python train.py --n_layer=11 --n_experts=64 --experts_per_token=2 --head_dim=64 --norm_place="peri" --positions="rope" --extras=["capped logits"] --init_std_qkv=0.0376 --init_std_o=0.00802 --seq_len=256 --doc_mask=true
Below are experts of layer 3 (counted from 0) of a mixture-of-experts language model. Rows are named router (the router's row for the expert) and show model dimensions 0-255. Each number is 200 + 20 x the weight over its row's rms, rounded and kept within 0 to 999.
After each expert's rows: "raises" lists some tokens whose logits its average output raises strongly, later layers aside. This comes from a sample of Wikipedia text that the model never trained on.

# expert 19
router,184,167,205,192,224,213,214,173,180,200,247,212,228,201,206,209,207,189,201,174,179,227,183,214,188,230,160,159,216,186,159,214,190,214,174,199,193,176,207,199,234,208,203,206,208,192,230,198,239,209,205,234,212,201,207,214,202,220,249,177,179,173,199,223,217,214,175,199,163,198,159,222,168,238,193,226,210,222,218,195,189,200,197,195,193,197,170,193,208,188,160,174,188,195,206,193,213,211,183,165,224,185,192,193,198,217,199,184,200,174,229,153,218,210,227,203,209,214,198,201,213,231,216,236,181,155,220,182,173,178,180,178,206,184,182,175,223,205,192,218,168,220,226,217,188,170,195,204,182,219,217,201,198,190,204,225,183,215,194,198,225,234,223,181,174,185,243,175,211,194,220,179,191,225,165,235,186,212,196,193,214,210,228,223,199,208,203,206,234,180,202,216,192,149,225,190,197,193,178,167,231,178,217,168,205,211,207,202,202,186,212,181,235,184,202,203,195,182,189,189,197,203,182,243,217,208,196,225,196,198,179,185,230,186,207,217,203,204,210,176,201,221,211,198,202,236,211,211,169,159,163,175,194,204,205,196
raises: ",", " to", ".", "er", " in", " and"

# expert 2
router,207,157,205,180,217,188,196,212,180,171,196,217,225,233,219,179,231,180,203,191,202,190,237,173,189,196,206,223,174,212,170,198,185,189,184,183,233,183,184,211,176,201,224,185,193,222,174,240,208,220,166,201,158,212,175,230,194,221,218,233,205,225,216,229,188,210,194,128,204,198,215,224,219,196,193,187,215,194,208,158,222,186,198,197,178,205,206,180,224,234,215,212,219,215,182,186,195,231,227,188,234,182,202,180,203,188,198,210,222,195,190,212,187,150,166,203,221,198,176,231,180,208,184,208,224,229,225,175,196,202,219,203,170,175,176,233,197,191,197,159,202,191,187,215,219,189,219,211,198,195,226,183,197,182,235,206,219,210,195,210,201,223,200,204,207,165,171,209,202,176,182,176,187,234,234,174,224,179,226,202,199,145,189,198,207,239,201,219,204,191,188,185,219,205,195,182,188,208,187,186,179,221,216,192,203,192,204,192,225,185,218,207,224,150,217,203,226,205,205,193,172,196,218,164,211,195,211,230,190,211,202,198,193,224,190,203,186,173,189,252,183,207,216,184,175,159,173,212,209,199,200,212,201,180,179,208
raises: " ", " the", " which", " that", " view", " response"

# expert 30
router,194,202,214,233,193,183,206,202,237,229,209,158,215,205,204,194,216,197,205,232,180,217,206,199,217,206,190,189,189,202,181,187,162,195,214,232,187,204,195,180,227,157,210,187,202,180,205,214,198,188,222,213,219,195,200,227,184,175,200,199,189,175,199,199,211,208,192,225,200,224,168,178,201,189,147,185,188,202,166,252,196,207,202,175,200,202,156,206,173,195,201,214,199,215,197,229,216,203,216,159,171,172,198,194,213,205,222,188,238,197,219,161,209,220,212,184,204,169,217,234,194,219,196,223,211,184,205,197,187,182,201,185,193,207,194,174,201,163,218,200,212,211,209,226,189,160,212,198,167,172,219,191,191,223,199,210,163,218,239,214,191,180,197,183,194,207,211,231,173,190,198,195,202,218,177,216,151,209,222,200,190,218,189,213,234,175,190,209,209,191,206,217,186,235,210,216,197,172,183,201,205,183,192,192,200,182,188,222,190,175,240,151,197,187,163,177,187,170,229,211,219,236,220,204,219,176,244,174,224,232,215,215,218,174,178,245,192,200,228,167,205,221,200,229,199,244,226,200,161,208,195,168,197,197,191,208
raises: "/", "ings", " also", "age"

# expert 9
router,215,200,213,188,211,210,229,218,185,227,205,177,188,173,191,172,192,246,152,216,180,210,222,210,199,208,217,174,211,217,193,230,211,186,173,138,215,194,178,203,213,202,193,189,209,201,215,171,236,172,177,209,205,185,240,195,186,224,167,199,186,177,168,207,229,227,236,187,199,231,173,201,192,192,203,223,216,231,204,205,219,193,225,206,227,192,237,197,182,181,177,189,200,220,222,153,197,166,206,174,193,228,190,197,193,204,208,185,204,176,222,217,204,200,195,196,178,218,226,203,168,205,211,163,223,177,214,194,179,221,166,209,216,226,178,212,192,196,183,208,182,203,198,214,231,205,218,209,196,197,201,209,185,191,217,195,200,214,196,181,159,220,215,203,189,198,194,151,253,198,228,174,205,227,250,209,218,168,185,175,179,205,203,175,194,220,224,222,190,192,176,219,205,161,176,214,190,218,211,205,189,203,228,215,168,201,187,194,177,190,186,177,187,229,199,217,229,195,207,216,192,203,195,203,185,188,191,196,193,181,200,174,201,174,195,206,187,211,193,234,172,202,239,161,201,162,220,217,219,206,158,200,160,202,226,183
raises: " others", " other", " those", " subsequent", " Other"

# expert 63
router,219,226,187,193,196,234,180,188,219,238,174,192,173,205,248,155,188,210,190,225,217,176,237,160,178,204,199,205,198,210,215,209,190,205,227,202,248,168,218,230,203,207,179,183,205,221,184,198,217,193,181,188,205,184,217,175,187,228,191,194,218,209,204,175,218,223,171,191,207,163,194,204,214,225,192,214,168,193,217,163,213,223,191,239,218,216,203,180,221,191,211,159,189,134,189,202,198,190,186,187,162,218,185,210,203,216,196,208,211,230,213,211,181,202,202,197,225,181,179,200,200,211,202,175,198,204,184,206,215,209,199,188,224,191,248,199,176,236,210,222,200,186,202,210,184,188,200,201,208,207,173,226,177,212,222,175,206,208,206,179,226,182,190,220,190,191,208,193,185,204,194,183,203,163,188,205,172,217,208,188,217,175,183,202,209,189,172,226,205,189,163,183,179,205,208,217,197,228,196,183,223,213,225,191,224,210,203,165,219,198,190,227,187,239,182,243,162,214,196,194,196,208,213,136,215,195,174,223,196,161,213,170,174,185,187,191,201,168,188,208,222,175,189,230,197,182,215,201,222,215,245,170,201,218,187,229
raises: ",", " and", " (", " in", " of", " to"

# expert 54
router,191,195,208,221,186,193,205,193,222,222,210,155,213,199,203,194,222,207,215,217,180,211,206,217,217,192,202,197,201,202,189,186,170,193,224,247,174,210,208,175,208,149,213,183,188,191,211,203,190,205,219,206,220,191,203,238,194,184,198,205,184,181,187,211,214,201,183,230,212,223,178,189,207,192,159,181,185,200,178,235,202,207,204,177,194,209,160,196,177,190,203,204,201,232,202,231,215,216,227,169,174,178,194,198,218,206,222,193,237,193,232,171,210,231,209,183,197,173,218,218,188,219,190,216,214,191,222,202,181,178,204,186,201,213,188,183,202,163,216,203,209,224,210,221,190,163,207,204,162,170,214,191,196,225,205,209,169,218,249,218,196,183,178,200,191,210,219,230,178,188,207,204,200,228,164,216,138,207,225,199,175,234,193,213,228,180,188,210,204,208,203,215,181,223,222,206,175,193,192,208,206,184,187,194,207,176,180,225,188,177,240,146,206,178,166,183,180,167,224,214,229,224,227,204,222,183,243,179,206,233,208,216,220,179,181,247,191,198,237,172,203,216,200,225,210,254,217,199,165,205,195,175,192,190,203,210
raises: ",", ".", " of", " and", " in", " to"

# expert 0
router,213,185,178,203,230,198,191,214,172,174,202,190,185,220,196,184,226,186,201,152,222,223,188,184,220,216,214,191,226,186,192,191,183,227,213,192,192,209,220,193,202,191,175,179,196,181,211,151,208,226,192,205,224,225,188,213,219,207,213,213,174,185,207,202,208,200,198,206,203,219,210,206,190,201,184,233,227,195,215,199,215,188,155,233,215,193,183,230,205,211,181,190,171,220,167,185,212,230,207,192,185,169,193,188,195,219,183,190,166,194,214,179,175,159,177,205,170,214,215,195,172,219,216,194,228,194,220,186,225,225,192,187,209,195,207,239,190,166,194,206,189,219,195,221,172,213,184,234,200,186,170,195,203,191,206,164,185,198,202,150,217,189,224,174,213,226,158,215,188,189,197,189,208,217,210,218,229,168,179,232,175,221,174,219,178,184,193,186,171,170,213,160,216,200,169,218,192,240,195,217,179,199,212,196,203,200,192,224,206,227,215,261,223,238,219,187,198,192,226,182,220,215,222,224,197,203,159,178,227,220,168,212,217,190,197,197,213,193,173,198,215,208,218,191,216,194,155,190,245,214,193,221,179,226,183,162
raises: " but", " which", " allowing", " who", " including", " where"

# expert 37
router,227,190,218,194,184,229,175,172,176,204,236,200,186,173,201,240,190,203,211,203,204,200,251,211,207,219,209,165,157,226,196,172,199,193,214,198,169,203,186,198,199,209,168,200,203,187,173,185,201,216,193,187,192,200,229,193,195,214,218,206,223,195,165,186,223,163,204,184,200,155,173,221,196,226,224,186,205,191,218,190,197,230,189,207,207,214,235,241,207,202,215,198,213,201,171,204,231,209,180,190,246,217,220,216,175,205,172,231,204,195,186,219,234,193,227,180,190,219,185,170,197,241,227,172,149,223,184,216,202,205,180,225,212,177,218,235,209,226,181,223,221,195,202,173,173,215,194,189,226,240,189,222,222,203,246,189,215,189,184,203,181,204,195,190,191,206,193,170,189,214,149,199,181,174,212,220,224,167,219,178,215,203,177,214,197,189,188,202,184,204,188,177,189,190,196,169,201,179,223,195,192,214,191,199,223,190,195,209,222,226,187,184,241,177,220,212,180,197,181,201,181,167,215,196,211,184,187,196,223,215,177,224,191,190,210,153,196,234,198,178,201,205,174,171,208,196,217,240,210,204,179,201,182,232,169,209
raises: ",", " of", " and", " in", " (", " to"

# expert 22
router,181,208,208,246,193,213,217,187,210,209,207,178,228,192,177,163,197,235,230,209,214,223,213,205,237,178,194,181,206,200,213,176,175,219,208,214,162,223,203,195,218,164,192,191,188,200,197,251,195,164,200,189,208,231,203,226,201,206,225,226,176,189,226,191,212,176,212,210,180,242,177,152,192,205,173,193,190,206,168,242,222,184,188,201,182,187,195,179,170,171,202,214,196,193,227,203,215,203,216,181,192,224,198,187,241,192,208,204,240,199,199,175,217,200,172,203,248,168,203,218,192,204,215,201,184,179,183,213,166,206,212,187,195,216,179,182,213,172,195,226,195,195,219,230,183,177,199,211,160,166,177,201,169,231,206,197,189,206,216,217,239,188,214,199,208,206,182,210,192,207,220,206,145,199,193,216,168,199,198,220,194,231,199,189,210,193,195,192,209,207,179,220,185,182,231,217,185,165,185,174,214,197,187,208,166,177,188,228,183,194,207,189,176,216,184,163,194,184,220,223,202,214,211,224,207,170,220,184,240,229,206,199,243,181,162,201,199,211,221,178,218,207,170,213,183,226,210,187,178,207,190,192,176,191,179,236
raises: " or", " etc", " and", " |", " of", "-P"

# expert 43
router,180,169,214,220,173,196,211,175,215,165,194,190,223,235,222,213,216,199,165,220,207,213,220,178,182,227,189,179,199,177,209,186,166,204,195,243,199,202,179,211,187,205,183,183,213,213,192,194,186,198,186,240,216,179,205,211,188,240,213,176,193,222,170,187,227,183,187,192,234,194,177,169,167,162,188,212,205,191,189,250,198,179,210,228,202,219,179,184,187,218,208,203,236,211,200,195,227,214,230,173,197,192,206,196,223,188,194,200,240,175,235,202,198,207,181,194,220,179,203,186,195,190,208,172,171,210,198,184,182,198,189,196,232,208,193,177,212,197,207,219,188,188,206,224,195,204,203,217,189,182,196,166,184,220,197,200,185,192,222,185,170,193,169,205,190,224,230,233,152,199,199,273,188,233,195,175,176,187,165,229,225,232,209,187,216,188,196,197,239,223,177,220,202,195,202,246,214,172,182,203,205,197,225,186,194,194,182,201,184,183,229,154,227,176,192,180,217,188,213,184,221,218,176,224,194,198,206,198,202,193,209,220,198,219,188,224,229,185,233,157,221,199,209,192,218,232,230,207,216,186,217,177,218,167,196,199
raises: " own", " first", " father", " second", " mother", " main"

# expert 18
router,166,201,241,208,197,218,171,196,175,217,193,214,215,203,199,225,237,160,201,195,226,200,200,214,228,201,187,234,187,241,216,194,198,196,165,192,209,196,204,171,202,192,199,198,186,192,165,210,209,230,189,218,200,226,213,175,208,208,141,199,184,188,187,189,151,217,177,234,197,214,182,236,155,191,220,195,223,180,200,222,229,164,221,213,189,236,181,194,165,189,211,179,203,179,161,188,189,200,167,157,192,195,204,185,218,200,199,231,227,213,204,199,210,220,203,200,223,213,179,190,172,210,206,226,190,187,188,168,218,201,171,199,209,174,227,179,188,195,185,180,204,178,188,144,183,196,196,191,207,212,186,195,221,190,191,207,219,193,231,186,199,237,184,209,168,212,171,212,228,192,216,166,217,232,192,210,176,214,211,208,224,215,241,206,218,198,231,179,238,188,232,204,212,214,188,195,165,195,199,193,194,215,179,201,190,190,218,230,212,191,195,225,233,207,202,171,195,205,206,215,211,208,208,214,195,159,204,170,218,200,199,203,235,177,207,228,239,198,196,189,179,237,159,208,229,222,215,206,169,193,197,173,197,210,216,201
raises: ",", " of", " and", " (", " to", " in"

# expert 45
router,228,212,170,215,191,214,187,200,191,194,214,190,219,170,175,181,176,204,198,201,247,191,152,194,190,217,196,203,197,204,183,183,196,180,167,194,198,194,183,196,174,197,193,189,196,237,177,234,170,214,193,162,209,162,203,230,247,226,208,201,234,218,213,222,203,196,197,185,179,157,184,165,206,209,192,211,211,183,208,211,176,230,189,222,201,207,209,215,210,225,176,193,233,196,225,200,202,241,194,187,197,213,231,186,193,177,202,183,195,218,207,172,210,180,207,225,165,197,201,208,153,234,178,198,182,200,187,227,205,208,190,198,225,164,233,201,224,204,217,180,216,153,183,195,157,200,168,189,203,234,202,188,182,137,226,221,207,187,185,201,221,211,205,186,209,207,173,192,234,199,246,221,226,217,226,208,254,205,209,220,197,187,222,208,208,228,207,206,190,218,214,209,204,164,195,206,200,219,205,184,170,213,219,218,203,181,184,213,208,218,194,242,197,221,229,242,192,200,196,189,210,206,210,235,184,205,197,222,189,189,205,224,192,198,214,199,174,153,189,185,184,205,232,172,229,205,191,205,196,198,208,175,209,179,181,216
raises: " in", ",", " of", " to", " on", "."

# expert 57
router,215,210,179,220,198,181,182,217,205,190,189,208,200,185,178,189,180,216,207,180,176,188,179,175,227,176,167,233,198,192,227,230,177,189,213,184,190,187,240,192,205,197,175,176,193,195,181,212,219,210,234,206,238,209,194,223,194,207,196,183,201,211,180,183,168,234,188,195,194,233,194,230,198,180,216,186,191,182,198,220,207,208,225,216,218,210,195,170,227,215,183,208,222,202,215,169,206,197,171,155,208,191,198,206,191,196,216,229,197,228,170,206,182,216,187,196,237,256,161,224,184,190,197,210,179,182,222,224,184,156,179,195,177,232,185,203,199,185,185,227,230,178,220,165,207,238,203,224,213,232,195,222,219,224,199,208,204,179,207,234,180,196,200,207,168,203,210,163,240,203,186,207,171,204,215,212,194,215,215,187,212,215,189,203,195,200,196,183,179,183,215,216,219,190,213,186,184,255,215,198,207,163,195,214,225,192,208,216,213,190,163,215,169,249,156,212,191,180,204,207,164,211,177,211,223,230,225,176,196,163,200,203,208,199,210,209,188,176,179,174,226,198,211,214,169,188,196,189,182,186,225,189,175,229,247,181
raises: ",", " (", " and", ".", "'s", "–"

# expert 34
router,237,228,221,208,214,203,173,195,211,229,215,191,217,238,191,188,232,214,226,220,201,183,183,189,186,203,205,214,199,212,208,212,171,193,195,201,222,168,225,182,191,180,224,185,202,197,211,183,209,205,237,165,206,171,202,203,223,205,217,203,222,194,188,229,188,217,191,210,199,200,226,224,238,214,184,196,194,184,185,210,185,209,193,219,177,193,186,182,216,181,225,201,227,174,189,180,156,176,200,202,188,219,204,202,229,241,245,175,231,202,216,191,183,161,213,207,201,253,195,186,232,180,187,188,198,214,193,179,180,204,220,205,224,199,211,177,163,227,242,191,176,210,203,199,203,196,194,174,200,172,202,181,190,234,216,170,148,199,192,191,211,193,222,195,206,216,192,204,183,190,237,176,177,193,188,183,187,171,203,241,217,225,214,176,249,185,154,195,180,216,219,200,184,207,242,217,210,213,232,186,184,210,238,168,213,242,188,172,200,175,213,195,168,205,195,206,219,213,173,169,201,175,223,218,176,209,202,188,218,209,208,189,209,190,202,209,177,168,188,197,153,173,208,209,219,217,233,183,184,188,211,173,186,170,199,190
raises: ".", " to", " in", " on", "s", ","

# expert 5
router,196,196,214,221,202,193,204,193,229,232,209,158,217,201,200,195,224,195,207,236,182,218,202,209,225,198,192,184,199,207,187,184,161,194,211,239,184,205,200,168,208,162,213,179,195,189,209,208,199,193,216,206,223,192,194,231,188,179,195,203,180,174,197,206,216,207,188,239,208,214,175,175,200,182,159,172,183,201,167,245,201,210,209,169,191,207,162,198,187,185,207,210,184,218,213,219,224,208,221,172,169,191,203,195,223,210,221,195,242,189,214,163,217,217,213,191,200,170,218,222,201,213,187,220,219,190,220,191,188,171,191,197,186,214,189,169,208,156,207,212,215,212,213,231,185,173,205,215,159,165,216,186,191,220,193,212,165,211,246,205,205,184,186,186,191,204,221,225,166,186,208,193,224,222,177,208,148,205,218,208,198,217,190,195,227,179,199,211,193,198,209,225,184,232,219,208,200,172,172,205,211,186,182,196,188,184,174,219,196,182,241,150,200,186,161,176,177,168,212,208,218,232,216,213,215,182,235,190,219,236,213,226,219,182,184,240,188,206,228,166,202,216,196,235,198,252,210,197,173,194,200,170,198,192,180,217
raises: ",", " in", "f", " of", "-s", "ish"

# expert 20
router,185,196,214,217,195,201,206,196,225,224,212,158,203,197,197,178,224,212,216,236,173,213,205,203,214,195,193,183,193,203,186,169,170,195,219,237,182,201,200,170,220,158,209,186,189,198,210,208,206,187,212,212,220,187,202,231,196,177,193,198,180,175,191,201,213,205,170,235,212,213,181,186,202,182,154,186,185,196,171,239,206,210,206,170,197,210,145,204,183,195,206,211,187,225,208,221,217,202,228,167,174,176,202,198,218,205,222,191,247,196,200,166,206,227,217,196,206,165,207,220,196,217,193,217,211,195,199,193,190,178,202,192,201,220,190,172,206,161,210,207,218,220,208,239,180,178,211,213,160,150,214,189,192,218,205,207,162,210,243,229,190,177,196,198,197,201,215,227,180,188,203,207,189,217,177,212,148,205,230,182,192,220,189,195,220,182,188,203,207,201,217,224,189,222,227,208,196,183,188,214,207,176,193,197,198,179,180,219,195,175,235,141,197,184,162,175,176,171,218,203,215,238,227,217,220,181,236,177,216,226,199,212,216,177,187,242,196,193,226,169,211,231,187,229,198,242,215,203,167,200,196,170,198,181,178,205
raises: " of", ",", "'s", " in", " and", "y"

# expert 4
router,206,202,212,229,198,188,205,196,232,225,206,160,204,196,203,193,230,192,214,234,180,209,211,201,207,204,187,197,201,215,176,186,158,193,207,239,194,222,206,171,208,157,212,181,198,187,207,207,190,186,219,208,219,195,197,230,187,172,195,196,183,175,189,210,226,205,192,222,202,216,177,177,199,180,157,171,194,200,185,242,205,217,206,169,193,213,150,198,168,198,202,206,188,222,196,224,217,210,222,163,178,174,185,200,223,188,215,197,231,198,208,169,220,230,219,187,193,167,217,218,190,218,189,206,210,182,211,190,181,175,196,192,203,215,192,174,196,166,213,208,214,216,210,221,201,176,202,207,161,171,216,194,198,225,200,203,166,226,252,218,197,179,194,196,203,205,202,224,178,180,213,206,198,208,175,219,150,206,228,199,189,233,188,206,233,184,195,208,199,197,216,230,194,228,225,203,189,186,170,209,221,178,194,189,195,188,173,227,197,175,229,134,204,190,171,168,178,171,224,205,226,232,211,209,223,181,229,193,229,232,221,211,214,186,181,242,195,197,227,161,199,203,182,228,206,250,212,199,166,207,198,170,192,194,182,221
raises: "art", " of", " from"

# expert 48
router,192,220,209,186,217,224,191,181,198,187,222,203,187,211,191,218,219,198,189,211,238,217,240,186,205,216,180,210,230,182,198,208,210,209,199,209,195,208,168,246,200,203,178,178,209,198,184,187,181,224,241,218,196,195,166,174,205,213,179,200,178,225,162,220,202,229,172,175,195,153,209,198,183,227,240,194,224,178,239,176,180,203,206,210,186,199,217,166,212,197,211,195,182,204,186,163,173,212,183,200,223,193,226,186,186,187,188,231,166,186,202,231,175,181,213,209,181,194,189,217,196,205,172,224,182,210,184,211,178,214,222,187,205,221,231,218,205,214,199,190,215,215,216,212,189,223,159,183,203,263,181,172,230,215,215,191,224,217,218,204,201,196,229,188,198,198,206,206,208,215,225,173,186,185,185,187,222,225,229,188,169,220,196,193,200,171,183,228,173,246,189,178,176,228,214,157,199,195,195,187,177,171,220,213,177,212,225,182,209,233,148,238,188,216,204,200,206,175,190,203,177,218,231,214,190,193,183,201,176,193,212,187,197,201,189,173,179,206,161,211,158,197,207,206,232,197,217,219,190,211,205,205,158,190,192,165
raises: ",", " of", " (", " in", " and", "."

# expert 13
router,173,196,190,185,190,226,195,189,208,203,164,203,180,197,233,224,223,186,225,157,233,186,177,223,175,225,162,221,194,201,212,217,204,200,223,199,219,193,214,226,198,201,159,177,192,238,206,187,164,189,214,207,230,215,204,153,201,211,193,225,191,203,245,191,229,230,238,218,176,192,178,191,189,217,204,202,194,236,190,210,210,209,199,183,178,183,215,167,214,207,192,193,187,175,197,153,188,200,208,227,187,170,221,201,201,179,167,178,208,189,210,237,175,200,209,208,190,190,211,178,181,188,208,212,226,197,198,201,190,217,215,208,186,161,180,189,210,220,166,215,195,192,209,181,188,223,189,202,224,184,160,178,213,147,202,239,206,220,181,208,197,205,234,229,232,159,197,184,205,177,180,214,204,214,181,182,216,211,211,190,196,147,214,202,187,198,199,199,234,228,220,227,253,170,180,218,169,179,204,189,178,185,203,185,199,198,192,156,190,214,169,198,210,213,193,201,209,207,200,216,189,207,207,194,222,182,171,214,186,227,189,178,188,239,177,193,229,204,200,220,218,198,181,181,230,204,213,202,188,173,213,173,167,224,177,192
raises: "ty", "th", "een", "ian", "on", "ix"

# expert 52
router,197,208,206,234,188,197,205,199,227,233,213,155,215,195,210,191,217,192,220,236,180,208,209,197,214,206,199,184,202,200,185,187,170,189,210,237,179,209,212,162,223,170,217,184,195,197,213,219,202,191,214,207,214,201,197,242,184,168,200,201,181,185,209,207,219,200,184,231,204,233,168,182,196,175,156,174,180,198,189,247,195,208,210,169,194,215,156,204,184,194,203,218,191,215,210,224,212,205,225,170,179,178,196,212,222,202,226,190,236,200,205,176,212,227,206,185,210,170,217,224,197,211,197,219,217,191,210,197,189,174,201,185,206,218,187,179,209,165,204,208,208,215,211,231,180,164,204,203,161,165,213,193,192,221,203,206,182,228,253,222,200,189,189,197,205,205,202,237,178,197,209,213,201,226,178,216,151,197,219,199,191,222,194,216,235,181,188,215,192,199,212,216,189,229,228,217,194,182,184,212,217,194,195,197,196,179,197,223,196,177,231,150,205,187,167,168,182,164,226,197,226,233,217,214,218,171,242,194,215,232,205,219,220,177,189,250,195,199,222,163,213,222,190,231,202,250,219,203,161,207,195,169,192,188,191,207
raises: ",", " of", " (", " and", ".", "i"

# expert 10
router,197,193,208,224,192,189,214,196,234,227,218,156,214,199,197,189,216,201,220,234,169,206,213,207,210,189,195,186,210,207,182,172,157,192,202,248,184,204,199,177,224,176,201,184,195,202,211,211,187,195,222,211,221,191,206,237,176,175,192,199,183,182,178,203,224,201,181,243,202,219,177,188,204,181,157,182,191,206,175,241,203,210,220,173,187,204,157,205,174,193,212,202,192,215,195,212,215,220,220,170,167,180,199,196,216,201,219,193,242,196,230,161,211,210,210,191,191,166,219,223,206,220,174,219,211,179,219,181,189,173,209,191,198,221,188,183,207,153,211,205,212,206,210,229,190,158,211,208,160,179,208,189,197,218,202,204,173,212,242,209,201,184,200,183,202,202,215,233,180,186,199,203,200,222,172,218,139,207,220,197,190,222,195,212,222,179,199,213,189,200,226,218,186,220,224,207,186,184,187,205,207,190,185,192,197,181,185,218,207,176,234,140,205,198,171,183,185,169,223,214,225,239,230,214,218,181,233,184,209,232,205,208,217,177,192,252,197,191,220,170,209,217,189,233,210,247,223,210,173,195,197,175,198,186,192,211
raises: "et", "es", "ar", "er", "ing", "ets"

# expert 61
router,176,219,206,199,216,213,199,199,176,212,179,225,210,170,195,226,200,201,193,189,221,162,182,217,212,185,209,213,215,234,206,192,197,235,191,192,211,171,223,217,190,226,195,216,174,158,172,178,201,216,195,152,179,185,221,176,239,179,214,204,206,186,192,191,184,222,195,141,195,227,226,242,172,219,186,173,170,177,197,216,188,213,205,202,203,223,201,199,198,193,185,177,234,201,213,203,234,217,190,223,201,214,183,184,187,209,186,224,189,170,212,192,200,190,169,197,184,244,219,155,225,193,231,200,196,223,179,192,240,176,212,247,170,199,233,200,218,211,167,188,203,163,204,171,197,228,172,201,185,206,192,211,182,168,213,179,213,191,167,165,201,216,195,208,186,203,191,183,203,218,214,222,211,222,197,230,183,201,201,204,212,156,204,199,200,221,192,201,214,182,185,169,186,170,202,181,212,220,222,215,228,199,271,218,204,167,212,230,241,227,201,201,221,173,212,206,193,210,218,214,216,175,166,204,200,203,189,214,192,197,205,196,194,227,210,177,219,209,192,215,179,213,236,187,187,189,210,216,207,192,179,198,197,186,238,180
raises: ",", ".", " to", " (", "ag", " and"

# expert 36
router,201,210,208,223,195,190,206,197,234,231,209,155,209,203,209,194,229,200,219,238,156,220,200,208,211,210,187,196,196,198,191,181,166,198,221,237,185,214,201,174,209,167,203,184,190,189,201,218,203,196,214,203,206,200,208,230,192,170,198,216,178,180,183,212,222,195,184,224,204,216,172,179,200,180,153,184,189,199,184,238,193,219,215,170,196,211,158,197,195,192,201,215,195,209,198,228,215,197,225,154,173,174,190,206,219,210,223,190,241,201,220,168,209,220,209,188,197,179,218,216,195,216,195,221,216,168,224,193,186,180,196,194,205,208,187,175,205,159,203,205,209,223,202,228,184,150,205,210,156,172,222,199,189,227,200,213,166,212,244,218,201,173,184,190,203,202,216,233,181,185,204,207,200,215,177,210,143,210,217,205,187,232,194,213,235,178,192,211,195,191,216,208,197,226,223,206,194,183,179,202,212,184,191,197,193,181,180,224,194,181,229,139,198,188,169,178,196,174,224,205,218,232,215,208,210,173,245,183,209,236,196,216,224,188,185,242,196,203,220,166,202,219,196,232,204,255,216,203,169,196,195,170,199,197,193,218
raises: ",", " and", " of", " (", " to", "."

# expert 40
router,193,200,230,184,162,208,208,217,193,240,241,204,178,193,203,187,184,221,215,170,167,230,214,182,209,194,191,184,216,185,184,202,200,211,189,220,192,216,208,179,155,180,198,201,216,220,194,188,219,214,208,193,229,218,175,177,228,183,163,244,173,166,196,242,155,196,189,227,191,207,201,247,207,223,172,184,191,165,210,206,210,193,213,191,183,192,168,207,196,188,175,207,206,187,194,227,171,246,193,191,174,178,180,219,211,195,160,177,194,204,175,190,213,205,184,203,197,201,216,208,188,251,230,213,227,214,202,210,219,202,196,166,209,205,216,177,230,183,230,206,209,225,232,210,165,241,201,172,211,231,206,183,190,200,213,193,233,182,215,221,182,193,212,185,221,223,197,228,205,180,212,192,214,208,180,171,174,201,200,187,227,194,223,218,234,184,206,201,182,185,188,214,183,169,161,229,208,221,187,194,213,210,183,234,179,184,196,209,199,230,210,176,213,201,225,191,218,177,216,163,187,212,164,190,177,153,213,200,191,225,211,227,171,237,209,227,206,217,217,182,211,188,171,225,219,183,209,195,205,212,186,207,195,204,210,196
raises: " and", " the", " in", ",", " with", " to"

# expert 24
router,191,203,204,233,192,209,210,193,228,230,209,161,208,202,207,202,215,188,221,235,171,219,197,206,216,199,194,193,191,208,188,181,158,205,198,246,188,213,202,165,223,156,213,187,192,183,203,221,194,200,215,208,226,186,195,231,188,176,201,201,183,185,195,208,220,198,177,239,210,223,178,180,204,178,158,178,187,205,180,240,204,224,199,185,202,211,143,201,173,191,197,204,192,215,198,228,219,205,210,169,175,180,196,200,223,204,228,199,234,185,210,176,209,220,206,192,202,179,214,227,192,214,182,216,215,190,215,202,188,179,204,184,199,212,187,186,213,165,214,206,212,218,212,232,186,169,209,200,165,170,211,196,193,226,210,204,174,216,258,218,203,175,187,198,197,208,201,239,163,188,209,208,204,216,183,213,148,205,226,195,186,221,191,207,229,181,195,207,193,189,213,225,189,225,226,215,196,181,177,207,206,192,188,196,196,188,186,220,197,173,238,144,206,173,179,174,176,172,232,221,226,231,222,213,208,179,227,179,222,232,209,214,216,189,188,250,189,197,232,163,216,215,203,219,203,247,229,201,163,201,205,170,201,195,191,207
raises: ",", " of", "ing", "ings", " and", "-on"

# expert 29
router,155,213,185,230,193,194,206,202,209,179,197,195,195,193,221,196,210,214,177,199,190,224,224,233,230,235,192,192,190,193,228,181,196,210,228,204,179,235,170,187,211,178,220,215,174,196,213,212,227,177,203,213,194,182,211,189,215,188,177,223,182,175,201,183,197,230,218,194,212,214,225,220,201,223,194,184,179,198,160,203,177,205,221,197,222,229,197,205,196,224,182,189,206,236,211,207,201,186,206,202,211,198,218,249,212,169,190,218,181,195,211,184,177,214,192,218,226,165,190,230,174,227,184,203,199,194,202,215,197,178,191,189,199,174,214,160,250,153,202,197,210,199,159,206,198,166,188,205,171,187,197,172,202,216,194,206,231,176,210,222,207,196,196,167,209,219,194,230,200,179,218,219,141,209,185,198,174,207,196,202,226,211,177,178,218,194,202,170,189,216,201,215,218,223,222,193,159,152,189,164,223,231,195,171,197,162,194,222,182,217,217,176,165,239,212,155,194,206,236,216,222,208,222,186,207,172,227,202,198,215,171,196,194,193,232,202,201,196,209,173,248,219,188,185,181,222,192,210,204,207,182,201,233,206,193,166
raises: " and", ",", " (", " in", " of", " or"